{"num_hidden_layers": 12, "routed_scale": 1.0, "norm_eps": 1e-06, "train_tokens": 409500000, "max_steps": 6249}
Below are experts of layer 4 (counted from 0) of a mixture-of-experts language model. Rows are named router (the router's row for the expert), up (a neuron's input weights, with its number), down (a neuron's output weights, with its number) and show model dimensions 0-255. Each number is 128 + 32 x the weight over its row's rms, rounded and kept within 0 to 255.
After each expert's rows: "comes before" lists some tokens at least twice as common just after its tokens as in all text. This comes from a sample of Wikipedia text that the model never trained on. Tokens count by the router's weight.

# expert 2
router [175 129 181 132 143 120 116 132  75 137 139 150  97  92 122 112 147 164 139 191 140 108 119 102 147 169 225 131 109 154 145 151 178 146 154 144 165  94 144  88 193 151 120 138 165 124  73 149 149  79 166 116 176 110 135 124 170 200 166  75 139 164 128 137 135  75 181 189  93 117 121  86 115 145 163  93 146  58 122 102 111 131 133 131 154 187 131 145 152 163 128 173 130 104 104 136 156 100 122 153 112 140 126 138 158 160  99 188 124 136 126 129  94 125  76  97 100 100 147 134  95 126 104 111 102 111 113  55 164 173 108  99 126 128 100 155 128 130 119  28  77 114  80 141 107  58 128 179  99 150  85  83 120 120 131 152 112 135  80 141  75 164  53 169 154  94 173 169 118 117 113 128 123 171 108 175 123 100 119  91  40 103 135 144 101 160  54 163 123 112 151 148 106 141 105 158 171 131 102 120  88 119 111 167 127 163 154  94 174 174 150 120 161 132 146 137 167 123 126 106 184 107 115 159 141 154 116  96  69 124 102  27 105 113 110 121 176 137 104 159 134 119 130  83  98 159  89  95 171 111 126  96 140 109 151 132]
up1 [ 97 134 168 110  89 157 191 151 106 158 142 130 137  93   3 135 119 126 140  72 117 142 132 123 129 149  92 150 131  96 150 148 122 127 135 139  89  91 102 118 154 123 166 118 145 107 118  50 110 128 177 177 171 148  95  94 123 179 139 101 161 124 170 152 155  96  80 132 127 118 144 157  87 144 129 103 130 106 197  89 153 152 102 141  77 119 162  97 167 155 130 147 112  87 158 183 100 164  99 102 171 149 122 177 146 123 120 194 169  68 150 152 153 158 126 118 111  81 155  77 110  73 136 120 159  76 130 104 142 136 136 148  20 167  94 151 156 135 134 113  41  50 137 141 160 130 119 141 120 153 167 138  67 131 148 155 117  88 133 125  61  86 170 117  69 153 151 148 125  98 111 137 128 153  57 163  87 105 143 109 208  60 154  92 130 144  86 121 143 171 135 109 140  89 147  84 133 111 107 153 127 148 153 140 157 127 121  85 142 192 100 177 160 116 144 174 186 132 173 133 109 107 140 138 155 146 169 170 138 102 120 148 146 140  99 119 173 176 104 100 102 124 134 136 104 107 106  99 174 133 104  94 125  91 165 123]
down1 [136 101  83 101 110 140  83  80  82  84 203 118 144 172 129 146 125 156 119 130  79 154 142 143 141  62 103 138 153 158 150 162 119 162 106 122 130 132 112  98 177 116 137 169 124 190 108 146  98 101  69 108 144  75 125 136 123  85  85 144 101 138 164 114  73 152 122 109 131 124 162  92 112 171 106 112 118  62 122 209 125 124 119 100  98 157 128 140 190 123  69 114 171  99 109 115  89 135 140 158  85 109 151  80  95 113 175  84  96 115 123  87 149 173 147 109 156 177  75 111 166 107 191 140 148 158 118 161 179  95 118 144 115  87 149 134  47 121  58 109 115 121 158  86 143 153 160 137 149 142 152 158 125  93 137 130 191 157 143 113 101 144 160 100 124 121 148 125  89 103 159 112 159 116 204 175 117  75 128 128 155 184 142 131 114 154 182 139 138 120 150 170 108 144  86  53 147 130 141 176 108  75 106 121 157 184 175  73 135  84 123 104 149 148 142 153  77 137  69 144  77 126  98 130 141 169 130 104  94 141 118  94 107 111 119 193 117  64 101 143 179 137 131 140  83 158 150 208 140 124  88 190 151 162 142 148]
comes before: ",", " of", " and", " in", ":", " ("

# expert 21
router [149 168 145 142 134 101 134 151 104 112  95 113 138 102 127 115 142  98 191 129 191  89  98 187 102 155  79 150 104 118 119 203  43 148 132 161  79 110 164 119 129  75 127  90 171 120  89 198 115  92 198 108 162  82 124 104 129 124 144  62 176 152 159 134 107 102 175 105 122 147 132 152 126 112 147 103  91  98  69 165 150 102  90 135 125 141 129  94 130 101 115 164 109  76 104 147  74  73  65 104 127 132 154  88  94 177  58 134 143 173 139 170  99 162  88 155 115 106 139 173  97 143 109  31 115  86 116  66 161 125 134 147 111 155 109  90  89 154  85 122 153  86  96 174  87 157 148 142 181 116 119 129 106 109 163 145 111 166 126 151 178 166  73 149 107 157 127 169 120 135  92 113 161 165 112 138  97 104 139  67 120 184 155 120 148 137 156  91 100 107 104 189 126 150 150 182 108 210  74 159 143 115 172 163 185 157 137  95 155 158 146 102  99 100 151 151 173 154 149 120 119  99 109 106 130 116 135 114  88 123 136 130  70 125 169 123 156 130 146 143 121 147 102 125 132 186 112 132 135 153  80 111 183 113  91 129]
up2 [203 156 155 100 119 119  78  80 138 122 113 149 108 102 100  99 136 138 172 140 195 206 104 153 117 120 150 125 135  88 114  98 168 124  86  97 130 118 129 133  97  88 152 139 143 136 166 141 150 168 156  97 141  76 148 135 156 156 120 102 142 125 161 155  65 119  89 137 149 175 130 111 149 113 117 139 120 133 124 146 161  63 138 147 146 125 181  98 133 139 177  91 133 101 102 102  93  94 119  49 142 154 149  86 168  89 101 115 148 134 156 123  84 197 133 132 106 159 120  91 135 118 145 131 166  97 107 159 103 146 139 104 117 221  75 135 124 139 113 139 132 108 135 143 134 163  86 166  44 115  87 163 207 145 152 168 120 140  54 135  82 131 131 104 118 123 161 148 147 138 167 137  48  95 108 101 104 128 115  46 162 173 170 140 152 141 127 130  96 135 122  96 125 150 157 112  78 146 103 163 170 180 165 114 105 141 141 182  72 176  88 105 119 104 138 150 103 107 152  73 123 110 141 112 116 175 117 164  26 132  99 170  82 117  94 171 151 140 122 135 154 195  70  98 130 145 101 161 135 139  43  88 145 143  81 134]
down2 [128 122 169 131 133 141  98 116  77  91 107 179  83 176 129  94 152 169 105 170 172 127 189  81 141  84 147  90 158 171 132 111 122 148 109 138 149 129 125 103 100 116 156 135 154  85 119  95  77  66 135 136 113 125 188 104  66 146 111  98 152 133 155 152 120  80 146 122 177 135 135 102 107 184 155 100 173 151 177 143 139  77 138  88 149 135 117 105 108 148 128  56 185 141 184 142 186 114 179 173 160 160 145 132 104 143 155 118 112  75 133  98 169 159 107  67  69 101 103 147 143 146 160 187  91 111 159 211 183 139 135 124 101 114 117  72 154  97 123  96 109  82 137 115  35 112 126 103 148 125 145  83  98 125 184 205 133 129 140 182 150  53 106 140 145 101 144 129  84 117 118 103 119 124 117 135 150 188 133 150 106 190  72 124 155  66 145 131  76 124 100  44 134 118  93 152 199 106  94 156 142 109  99 137 131 175 107 137 141 110 195 127 101 139 133 114  89 153 155 114 117 145 153 122 110 156 145 116 140 113  82 137 141 119 148  76 101 122 143 119 150 119 120 104 164 105 142 170 210 120 124 118 131 145 120  72]
comes before: "s", "ing", "ed", " of", "er", "n"

# expert 29
router [142 123 133 159 140 136 142 123  94 145 152 165  86  68 120 148 161 112 136 102  99 148 122 132 106 134 154 207 101  75 132 124 115 125 167 155 125 108 175 126 137 146 109  99 131 140 102 104 160 118 127  80 125 150 144 158 111 107 124  96 173 142 119 158  88 102 142 147 171 201 142  85 146 201 148  88 135  99 128 172  43 104 103 144 107 127  58 121 168 119 118 147  93 122 121 159 177 157  67 154 166 151 159 154 124 132 117 140 151 109 166 102  77 196 102 111  72 104 155  99 149 120 117  46 105  95 142  79 164 168 121 135 101 110 102 134 156 128 138  96 161 130  96 115  87 116 142 143 122 101  77 121  97 131 124 122 136 182  80 135  64 151 124 149 129 142  89 143  71 147 125 155 149 146 144 124 100 131 196 188 115 159 153 164 140 179 126 142  96 115 126 114 160 129 123 167 110 153 102 169 100 134  58 154  31 166 152  87 155 137 123 120 130 116 170 123 133  88 173  70  74  90 147 126 168 166 100 123  86 213  91  77 121 121  90  89 175 131  63 166 183 147 111 114  73 180 149 171 144 165  85 107 156 146  93 171]
up1 [166  78 189  78 137 148 153 101 153 120  99 129 109 137 109 120 100 156 112 104 106 166 154 144 151 137 185 109 151 158 120 140 102  67 122 110  94 114  92 163 125 100 103 184 119 139 169 126 105  98  84 158 189  91 187 123 107 126 178  67 111 112 144  96  66 149 181  75 121 113 139 161 145 122 167 169 125 128 132  86 159 129 130 122  97 143  99 117  89 116 142 165 231 129 120 130 103  69  91 116 120 197 181 164 105  85 107  91  79  99 156 107 129 177 118 163 155 177 108 162 163  89 163 121 164 121 135 116 177 148  92  88  97 140  94 121  96 102 130  92 128 183 131 137 155 126 189 121 155 166  90 121  97  65 151 163 122 132 132  95 145 175 123 108 114 142 133 179 167 109 125 117 121  98 107 116 144 140  96 154 155 150 116 128 114 168 115 123  52 138 106  93 170 140 112 144  64 149 160 125 195  85  44 167 159 158 215 109 132 115 136 118  68 134  48 152  77  84 125  96 118 107 163  98 197 168 122  76 103 125 123  92 152 112 126 147 122 127 148 129 132 138 127 117 137 142  70 155 130 156 112  97 169 185 133 139]
down1 [103 162 124 140 157 134  88 101 176 183 142 139  90  95 136 129 146 135  92 114 161 144 143 130 123 121 162 111 188 133  76 154 129 123  83 102  86 180 127 153 199 132 149  95 125 187 131 107 102 151 161  84 156 166 101 100 141  91 161  88 152 137 146 112 127 159 168  66  95 111 131  99 149  98 134 118 140 121 148  97 202 129 173 145 147 191 115 152 112 100  88  71  94 119 158 107 107 144 105  69 106 142 165 134 133 170 187 119 127 144 157  43 116 131 125 128 101 120 141 160 122 137 133  76 120 103 103 127 137 151 114 126 175 103 139 162 108 191 161 157 162  91 123  93 111 134  90 125 113  82 118 139 132 140 100  90 118 100 151  95 139  88 128 161  89  64  96  73  79 180 105 116 115 168 149 135  78  88 108 166  72 121  86 121  86 157 182 132 148 106 186 166 150 140 154 125 183 125  98 107  97 158 171 126  39  86 177 184 150  82 148 133 165 109 171 109 140 156 122 163 105 126 166 190 122  70  97 148  83 163 125 169 125 127 147 137 132 102 186  91 177 170 151 151 107 159 147  67 174  98 169  83  84 145  80  93]
comes before: ",", ".", " of", " and", " in", " were"

# expert 12
router [147 112 179 165 145 136 155 127  38 159 107 131 146  86 166 158 143  95 131 117 116 119 137 145 115 181 172 158 133 108 160  85 148 179 190 146 184 123 112 145 147 180 102 148 132 127 101  62 107 123 168 120  52 133 102 175 134 120 142  72 124 112  85 142  69  95 130 181 113 164 152  81 117 162 179 169 141 109 141 145  79 128 115 147 164 158 129 124 174 149 141 140 101 127 108 160 135 162 103 141 117 144 219 163 124 168 117 115 188 137 109 134 111 164 107  89 121 140 106 135  69 117  76  93 111 109  78 122 142 127 115 162 150 128 107 207 138 118  79  66 163  73  85 168 139 161 128  86 148 121 127 113 129  86  91 119 130  94  78 164  87 143 148 114 113 179 139 138 110 154  92 174 104 155 134 129 139  83 182 142  72 163 137 113 113 128  80  64 119 114 175 151 104  75  23 152 129 103  80 160 115  87  75  94  40 133 145 137 116 156 107 118 151 135 133 167 166 101 153  97 141 139 145 140 174 153 112 130 134 111  59 109 136 131  93 103 142 140 121 145 106 162 131 101  53 134 103 121 170 162 137 146 134 110 163 174]
up2 [135  88 105  83 155 141 123 142  83 193 173 135 190 109 149 106 120 137 128 168  90 138  72 121 117 132 149 182 120  89 129 176  85 108 125 132 148 100 153 111  93 177 139 116 163 128  99  92 117 105  86 137 191 126  81 138 166 162 185 173 132 101 121 100 153  98 151  95 149  70 153 111 119 121  73 148 199 124  84 167  95 126 162  97 139 133 174  99  94 130  78 158 177 145  77 204  91 132 130 201 127 151  95 134 153 117 126 129 107 197 150 162 138 123 170  99  86 168 103 197 107  92 147 113 107 166  72 135 114 124  85 103 100 122 127 171  94 151 112 125 134 116 132 128  90 151 175 108  86 124 156  88  86 133 156 121 127 158 132 165  28 168 155 124 130 109  94 119 126 124 118 113 204 150 134 158 108 150  85 113 130 153 140 113  97 142 140 155 169 131 155 121 149  69 132 171 156 187 139  86  98 100 140 147 156 125 152 135 132 170 158 114 134 123 139 155 137 154  90 101 151 136 151  45 177 137 113 104 117 132  84  84 180 149 163 131 124 144  35 100 166  84 137 104 100 122  95  45 110 116 142  76  98 169  99 148]
down2 [146 149 123 118 116 151  94  88 100 157 104 126 166 142 167 124 147 112  98 103 197 135 158 146 147  79  86 188 157 100 124 182 116 139  98 137 151 132  77  78 174 164  92  77 123 157 118 155  76 116 112  62  73 188  95 156 147 176 119 147  97  92  93 152 159 118 114 161 127 162 160 115 120 140 175 106  94 141 141 153 176  99  95  42 156 102 149  84 174 113 176 125 158 122 132 211 152 126 142 125 159 158  88  61 120 138 164 124  73 118 130 121 131 104 124  98  86 145 114 123  99  74 130 126 108 155 120 139 114  70 113 140  99  60 169  95  95 108  93 124 151  77  81 116 176 127 154 166 111 147 157 162 150 126 156  97 178 157 186 107 143 117 106 151  98 166 127 122 126 110 155 145 131 131 144 106 151 127 104 187  77 128 108 181 137 145 137  84 153 102 138 115 160 118 193 180  91  94  76 158 119 164  97 111 203 110 146 123 135 127  97 119 147 114 120 145 130  58  47  85 124 141 149 143 137 104 232 120  95 192  85 108 124 121 143 128 151 107 176 118  68 119 129 114  67 174 147 121 127 171 134 146 160 136 119 118]
comes before: " the", ",", " a", ":", ")", "–20"

# expert 23
router [125 116 193 122 145 131  73 163  85 132 125  78 148  60 166 165 162 135 143  91 143 104  72 160 128 142 182 146 147 121 162 125 114 113 130 137 202 140 150 146 144 145  96 138 115 117  80 123 156  92 146  90 107 186  75 114 141 152 173 137  83 176 137  96  19 128 178 144  73 129 122  83 104 168 138  90 162  37  77 122 127 120 141 148 148 175 116 104 187 171  94 112 123 105 121 162 134 147 131 102  98 106 139 106 110 170 144 152 144 127  89 103  86 144  43 147  95 101 160 124  98  85 119 103  68  66 158 117 114 133 112 131 147 128  87 139  97 130 100  73 165 100  76 142 152 102 187 145 167 129  94  90 126  72 132 138 143 138 127 184  83 150  98 151  89 139 145 146  72 207 117 141 120 186 169 139  93 129 187 183  99 122 144 170 145 177 134 166 152 117 140 146 123 122  73 131 116 147 107 117  96 114 129 131 111 182 173 111 177 176 165  98 151 118 153 138 166 148 140 143 163 105 152 106 148 178 125 156 149 114  96  82 112 148 108  83 125 113  81 129 111 116 129  45 101 162  91 102 132 139 175 111 119 127 121 153]
up0 [172 133 176 156 142  65 135 123 182 167  98  96 132 122 146 152  98 141 114 129 116 140  91  73 191 109 131 172 128 195  93 142 123  42  93  70 174 115 115  75 149 197 107 151 153  73 169 169  82 157 127 114 152 117 153 193 140  79 112 106  81 151  95 107 105 102 129 105  62 140 117 141 150 129 115  78 173 100 104 141 167  72 172 149 114 120 143  84 179 134 133 162 136 141 161 190 165 115 115 156 122 122 121 134 111 100 143  99 154 130 120  69 122 120 120 152 102 170 132 146 141 122 122 187 161 110  87 106 183  87 156  72 134 188  79 137  43 159  62 163 136 157  66 167 160 169  94 155 128 148 110 134 116 123 107 123 163 107 119 138 164 193 127 103  81 118 142 145 100 111 153 115 150 100 128 165 172  91 143 134 183 137 151 139 102 127 108  76 137  83 131 188 109 143 127 151 129 139  62 111 111 174  80 123  98 107 158 118  83 199 164  98  90 121 147 151 156 129  98  80  74 114 129 153 134 179 126 136 142 126 158 132 128 123  93 100 118 108 131 151  98 134 121 108 177  70 134 128 140 106 133  70 122 139 193 158]
down0 [129 124 142 132 136 112  75 134 141 136 125 119 154 125 143 141  91 146 151 137 119 163 167 179 183  75 143 208 165  98 188 135 116 127 103 157 119 155 111  98 109 123 146  85 117 149  91  97 105 205 111  73 131 114 123 163 188 118 158 145 122 113 100 123 162 206 135 131 120  94  87  97 143 133 164 134 116 144  97 141 110 149 171  86 161 123 115  91 153 140 146 118 158 175 132  98  96  89  83  84  83 147 128  94  84 151 133 138 132 148 134 134 124 104 120 132 161 132 113  51 194 127 150 136 172 135 116 189 101 106 101 145 157 114 170 112 130 104 162 100 150 119 130 123 126 127 171 140 172 147 184 142 107 133 109 109 134 106 159  79  83 107 110 141 105  83 106 117 106 144 114 144 123  71 119 116  78 181 156 141  60 142 143 159 121  54 172 179 109 135 135  87 204 134 221 132  55  92 112 167  89  65 151 136 126 150 137 113 164 114  70 177 142 118 221 111 132 190  84 125 138  59 120 149 117  64 130 139 115  88  63 131 127  99 127 114 133  81 158 171 155 101 145 103  77 124 140 142 128 188 148 126 136  78  78 175]
comes before: ",", " of", ".", " in", " and", ":"

# expert 26
router [112 147 152 153 105 134  78 154 102 119 188 151  98 117 172 106 104 118 188 181 116  94 147 140 119 147 109 135  97  69 117 102  95 131  90 151 135 125 112 139 112  83 108 177 179 212  81 161 141 100 133 113 142 135 125 114 103 183 133  93 155 149 170 116  93  99 152 126 136  89 135 111  98 101 107 156 171  90  81 136 132  77 184 118 137 131 137 117 113 179 121 177 142  89 102 185  83 120  68  89 122  85 167 158 143 152 119 128 140 133 116 117  94 191  10 190  84 118 105 123 119 172  93 110 119  88 162 171 174 114  67 145 108 127 118  87  94 172 112  90 102  75 122 138 119 119 161 173 194  76  86  59  93  96 117 149  94  98  84 180 140 131 109 178  84 146 159 163 129 151  96 127 132  93 150 165 131 123 135 130 102 182 151 146 115 184 138 128  73  99 130 137 124 119 165 212  81 169 105 171 114  80 129 156 190  91 150  99 152 172 134 102 102  88 141 152 162 164 134 115 168  60 160 138 115 161 111 156 153 128 148 165  82 116 149 126 153 150 146 111 126 109 109 125 128 178 133 133 144 168 130 139 159  84 134 131]
up0 [130 128 143 128 178  81 161 122 128  87 122 136  98 138 135 109 113 110 126  79 144 170 125 119  66 138 154 172 114 188 125  56  39  92 152  89 186 147  82 180  89 178 123 155 180 150 105 152 152 158 160  68 164 143 103 123 180 159 189 126  95 127 145 101 116 129  67 167 133 120 111 171 181  62 116 102 125 133  99 122  95 123 143 184  94 138 128 126 198 134  96 129 171 156 142 138 132 153 124 131 144 123 123  97 119 167 130 155  64 133 144  91  39 154 112  90 120 192 126 134 163 163 126 107  65 119 135 124 125 115 173  97 175 145 147 185 155 110 135 175  92 143  88 127  93  90 131 156 162 132  56  88 151 151 128 159 124 166 156  99 199 191 179 107 115 129 120 107  99 118 161 141  94 123 138 170 113  95  74 155 135 107 125  88 113 112 158 121 120 120 154 167 108 114 115 126  56 113 134 139 107  95 107 135 160 114 154 118 137 180 117 115 113 115 175 119 105 132 116 150 117 130 184  87 134 188 130 157 140 157 108  80  62 112 120 143 108 134 107 102 102 157 152  80 115 173 102  27 134 125 157 107 121  95 172 182]
down0 [166 103 179 129 111 133 106 132 154 146 139 131 144 125 160 143 156 133 125 118 108 130  78 126 177 111 106 138 148  95  54 112  63 170 122 123 134 131 125 115 158 194 153 134 122 126 140 139 175 149 160 179 167  86 139  98 167  80 128 163  84 187 157  57  55 132 167 109 193 132 130  82 146 166 144 178 100 124 110 164 109 154 129  91 118 159 142 144 124  56 170 179 137 132 184 137 131 156  72 120 126  89 134 113 146 159 188  61  99  97 118 110  94 153 103 110  77 150  72 135 109 116 188 156  76 177 121 132  61 119 107  82 107  71 148 109 126 131 122 127  72 152 143 112 110 175  97 161 114 135 128 143 108 130 104 132 142 166 143 131 161 108 121 171 110 158 131 134 133  54 128  97 153 157 158 121 151 107 101 176 124 110 141 153 101 180 113  93  38 159 159 164 149  33 103 124 124 110  82  86  80 122 137 144 135  80 122  63 133  40 115 114  86 134 129 177 172 109 111 134 137 123 189 134 124 180 159 145 170  77 106 141 119 164 132 165 124  75 160 104 141 194  86 150 145 136 129 131 110 106 123 116 137 154 129 149]
comes before: "ed", "s", "er", "ing", " of", "e"

# expert 22
router [163 129 177 143 145 106 150 105  93 189 155 157  92 112 144 141 152 157 165 155  95 183 104 139 151 124 126 141  89 154 121 114 134 116 131 146 138  80 173 111 173 139  96 176 157 107 119 122 115 146 162 124 155 110 117 124 178 142 130  54 131 132 106 177 106  94 129 155 181 164 100  72  66 116 148 115 117 107  66 176  99  57  92 125 127 158 102  60 156 100 133 131 120 111 114 150 137 150  77 149 127 108 223 184 106 126 139 174 181 162 153 100  46 149 115 120  85 131 149 123 124 146 162 120  70 146 151 102 162 146  62 187 101 195 110 115 108 180 175 130 180 130 143 139 119 101 116 158 138 125 109 146 110 121  45 104 180  73  73 111 142 157 138 145  84 132 125 157 118 132 149 147 128 150 112 134 134 110 128 120  95 179 112 150 120 178  97 116  77 111  71 164 108 122 136 160 107 127 127 170 123 130  83  86  83 133 191  84 135 162 131 111 107 122 128 113 180 135 140  83 151 125 114 137 133 144  88 104  49 166  91 104  80  93  80  94 223 152 124 163 133 113 127  97  56 147 107 146 104 161  94 118 152 125 178 110]
up2 [104 144 136 153 174 101 117 142  57 149 120 180 109 137 140 145 152 123  76 162 199 131 131 235 114 139 106 124 171 135 101 114  85 170 212 157 106 171 113  87 168 120 101 122 165 127 126 164  87  77 114 168 109 173 160 135 115 100 171 132 101 122 141 147 149 191 136 157 148 125  87 182  90 148 183  67  99  98 104 168 121  80  98  77 120 113  95 123 144 102 140  87 162 154  88 146  95 162 123 154 165 172 168 103 119 108 118  97 153 104 180 130  95 126 144 133 143  70 106 137 108 165 130 161  68 194 133 108 193 117  93  76 152 183 147  87 132 158 166 107  53 169 104 150 135 159 109 109 109 101 141 137 128 139 166 105 130 147 154 110 164 113 164 137 165 134 161 185  73 116 132 105 123 134 134 111 129 108 137 103 110 129 118 128 124 157 140  84  72 106 161 121  76  81 130 125 100 101 135 121  99 140 154 168 119  38 115 150 149 174  86 144 140 140 101 105 138 121 111 111 144 111 159 121 133 140  87 134  55 132 105 106 144 162  67 126 164 130 124  78  98 148 169  64  68 140 141 157 122 140  93  95 117 102 198 184]
down2 [138  57  97 166 101 133 184 144 110 103 115 142 143 113  99 146  16 162 137 125 107 175  95 136 107 129 115 192 161 162 143  74  94 130 179  85 151 130 202  83 179 179 106 130 156 113 112 176 156 111 114 111 180 137 124  86  83 125 127 118 191 127  82 174  99 117 171 124 141 125 107 151 135 126 137 111 120 159 146 132 221 150 142 206 183 138  79  83 195 123 125 155 127 116 151  99 118 138 156 192 142 143  85 121 108 133 134 134  90  68 168 176 155 114 111 128 128 106  88 143 137 140 148 163 148  85 163 162 103  28 121  95 122 112 129 150 135  68  96 206 111 115 126 131 147 114  77 146  90 153 141 166 159 135  83 104  93 136 133 121 151 131 149  76 167 137  92 126 144  84  81 151  86 108 178 102 125 127  98 160 140 100 133 105  66 105 143 120 125 156 131 100 126  51  93 145 127  99 176 104 153 120  96 128  80 101 106 113 152 139 104 155 151 133 102  89 127 162 160 132 157  94  63 163 144 131 133 115  62 142 118  95 136  86 159 157 137 126 112 135 156 129 110 160  92 127  80 140 134 132 199 138 168 101  97 135]
comes before: " by", " to", " the", " in", " that", " a"

# expert 19
router [111 112 143 166 166 121 155 124  91 133 145 117 113  56 130 116 144 112 137 162 139 110 131  92 155 132 167 158  99 106 181 174 132 160 152 169 127 126 122 141 182 121 129 100 149 152 113 101 134 165 153 127  77 128 150  89  98 141 139 110 193 129 165 118 136 134 173 137 164 163 221 105 139 188 119 148 128 146 116 197  83 110 116 179 131 139  39 124 165 158 120 187  85 148  96 147 125 127  98 135 108  83 137 167 176 111 148 120 140 121 159 127  85 186 161 129 105 103 114 101  95 141  94 113  97  95 139 160 150 147 135 148  97 106  92  83 113 174 110 119 128 116 111 107  53 163 122  94 151  64 133  92  93 116 154  45 181 173  92 119  77 158  86 118 102 212 108 157 117 155  97 206 148 102 176 145 122  84 153  93 152 109 183 129 120 162 105 160 118  66 105 111  89  88 115 146 106 120  43 144 136 101  86 130 129 153 139  94 121 131 113 105 126 135 170 120 133 115 190  91 156  99 108  98 149 156 110 126  99 212  74  84 104  97  85 111 126 164  94 136 200 146 112 107 101 127 117 185 110 180 132 139 130  73 116 109]
up1 [ 71 130  85  75 204 104 107 122 137 108 178 160 104 127 148 136 148 158 127 137 178 137 146 102 132 143 225  95 145  74 103 137 190  92 143 136 146 112 124 131 180  78 238  99 102 185 122  76  95 134 163 127 120 115  64 100 118  82 210  78  94 117 150 128 163 114 206 141 147  91 123 141 114 119 130  74 111 104 152 133 119 129 106 167 153 135  94 101 116  97 144 162 149 150 149 173 118 122  74  92 115 151 121  78 133 135 133 134 146 110  93 119 151 120 140 109 134 158 101 104 127 187 104 108  85 147 104 143 135 131 150  72 132 159 142 125  93 172 152 138 103 118 142 121 132 162 110 135 109 172 166 108 107 199 123 141 146 142 102 106 100  85 158 162 178 127 163 177 138 102 185  92  95 109 136 143 136 114 103 117  98 135  98  87 150 114 134 181 129 144 131  90  80  55  52 131  92  97 102 170 105 190  68 172 115 118 118 128 115 172 156  42 101 164 159 145 142 179 112 112  94 133 139 134 177 144 151 128  89 129  98 113 135 107  88  86 212 113 116 141 142 104  87  91 156 145 116 149 156 153 175 162 127 105 146 103]
down1 [107  56 123 102 149 167 114  55 130  88 137 167  61 136  84 165 166  79  79  79 135 165  89 114 136  87 117 120  95 143 182 135  93 141  71 171 126 108 145 126  97 135  93 126 100 139 197 134  53 103 159 107 118 117 170 114 123 124 127 126 112 116 126 154 164 106 180 147 174 147  70 164 111 193  95 155 158  66 150 187  49 117 166 163 105 147  80 110 126 139 116 131 133 165 123  79 148 154 153 103 129 118 104 120 119 134 126 169 154 100 148 129 111 110 114  99 166 164 194 152 130 126  84 138 132 142 145 125 117 136 139 156 166 158 135 159 126 158 178 161  64 138 101 122 159 147 186 171 135  99  98  82 170  93 105 130  97  96 128 187 157 127  84 165 136 170 166  70 176 170 154  79 181 125 111 184 141 133  86  80  89  99 129 186 118 159 188 134  75 146 159 159 175  79 109 142  62 120 139 142 187 142  95 104 146 160 110 177 134 101 157 138 105 104 106  64 160 128 138 141 112 150  90 114  86 108 123 130  86 160 125 129 173  91 155 154 118 152  98 162 130 138 116 137 111 160 110 106 132  50 141 111 106 123  93 110]
comes before: " the", " a", " 19", " an", " re", " been"

# expert 8
router [198 137 175 161  84 118 152 109  59 106 134 118 172  75 176 113 116 123 164 216 119 153 118 176 121 173 122 128  90 135 147 113 119 147  95 179 198  98 180 134 166  91  91 133 156 106 106 107 142 140 130 153 125 132 154 118 152 138 147  69 140 128 144  98  88 119 148  95 148 150 158 133 126 167 156  97 152 130  56 127 120  77 136 146 120 146  95 115 146 133 127 136  96  72 154 197 133 139  77  96  99 161 143 177 136 121 112 120 129 154 117 152  63 152 140 124 146 140 106 109 115 156 178 109  28 123 127 134 152 132 114 116  89 116 132 121 123 182 129 118 184 110 110 141 125 127 158 132 107  53 121  85 123 117  70  98 170 131 159 129 131 113 119 130  86 181 154 159 103 123 116 174 138 150 177 129 169  91 162 111  75 151 125 112 114 148  98 148  91  96  91 189 108 104 161 164 176 191 105 132 133  71  73 175 148 140 152  76 133 174 116 113 119 103 133  78 183 102 150 104 191 139  88 118 136 172 136 105 103 125 139  57  87 116 131 101 133  64  79 175 158  96  62 142  75 145 121 107 136 163 153 149 168  83 180  70]
up1 [ 89 122 105 135 115 144 104 114  72 152 185 130 143 127 107 131 117  69 115 151 164 121 107 110 103 129 110 194 133  82 147 160 173  94 173 174  98 144 110  94 108  68 122 140  77 124 127  96 131 134 190 149  99 188 128 112 115 122 100 128 165 146 152  84 108 149 153 155 116 136 143 191 145 136  41 158 148 158  96 118  71  69 103 167 164  78 144 187 152 149 168 152 122 123 148 197 157 130 144 182 176 112 129 182 121  98 136 138 160 137 106  97 146 151 101 152 152 146 124 154 114 121 116 131  36 158 153 120  94 137  85 172 143  81 114 114 162 105 120  99 147 174 133 184 144 111 130 144 165 127 100 157  84 123 134  86 180 109 157 135 114 207  70 133  96 124  75  50 109 159 108  99 120  85 134 134 146 135 102  87 148 168  59 116 112 164 130 119 152 183  53 135 123 154 142 167 146  72 134 139 118 121  87 146 116  98 152  77 143  92 110 156 171 106  58 143 105 110 151  57 136 178  60  95 123 123 110 129 113  81 127 127 160  85 140  95 155 117 132 142 218 102 144 173 115 137  93 145 150 127 131 127 134 175 100 124]
down1 [150 181 113 137 148 110  96 165 131 139 110  98 120 131 112 141  63  75 110 129 111 174 205 172 130 141 108 133  98 126 148 123 120 156 107  87  91 138 122 169 129 183 156 135 113  83 122 142 197 121 101 111  82 119  37 117 113 123 157  82 148 127 138  88  99 119 175 180  98 120  83 127 109  67  94 141 110  97 152  88 136  93 117 137 116 142  96 157 133 186  71 136 126 175 100 185 129 146 157  80 174 109  74 109 145 144 143 172 130 189 100 155  67 168 123 141 129 136 119  73 157 125  74  94  63 162 106 148 135 189 150  92 101  50  94 126 173 119 191 164 161 120 146 117  85 153 136 161 128 142  84 121 195 100 159  49  69 130 135 136 118 142 145 137  97 144 176 108 133 208 160  78 134 119  95 148 144 108 138 111 131 187 126 150 137 117 156  70 145 145 129 172 125 130  85 162 102 112 190 161 109 122  75 121  93 120  89 135 149 164 146 140 155 137 125  99  48 151 116  71 175 160 121 132 133 134 183 129 142 151 109 104 167  98 125 125 119 164 137 166 168  96 165 113 179  90  95 130 175 156 122 122 124 154 112 109]
comes before: " the", " a", " his", " in", " an", ":"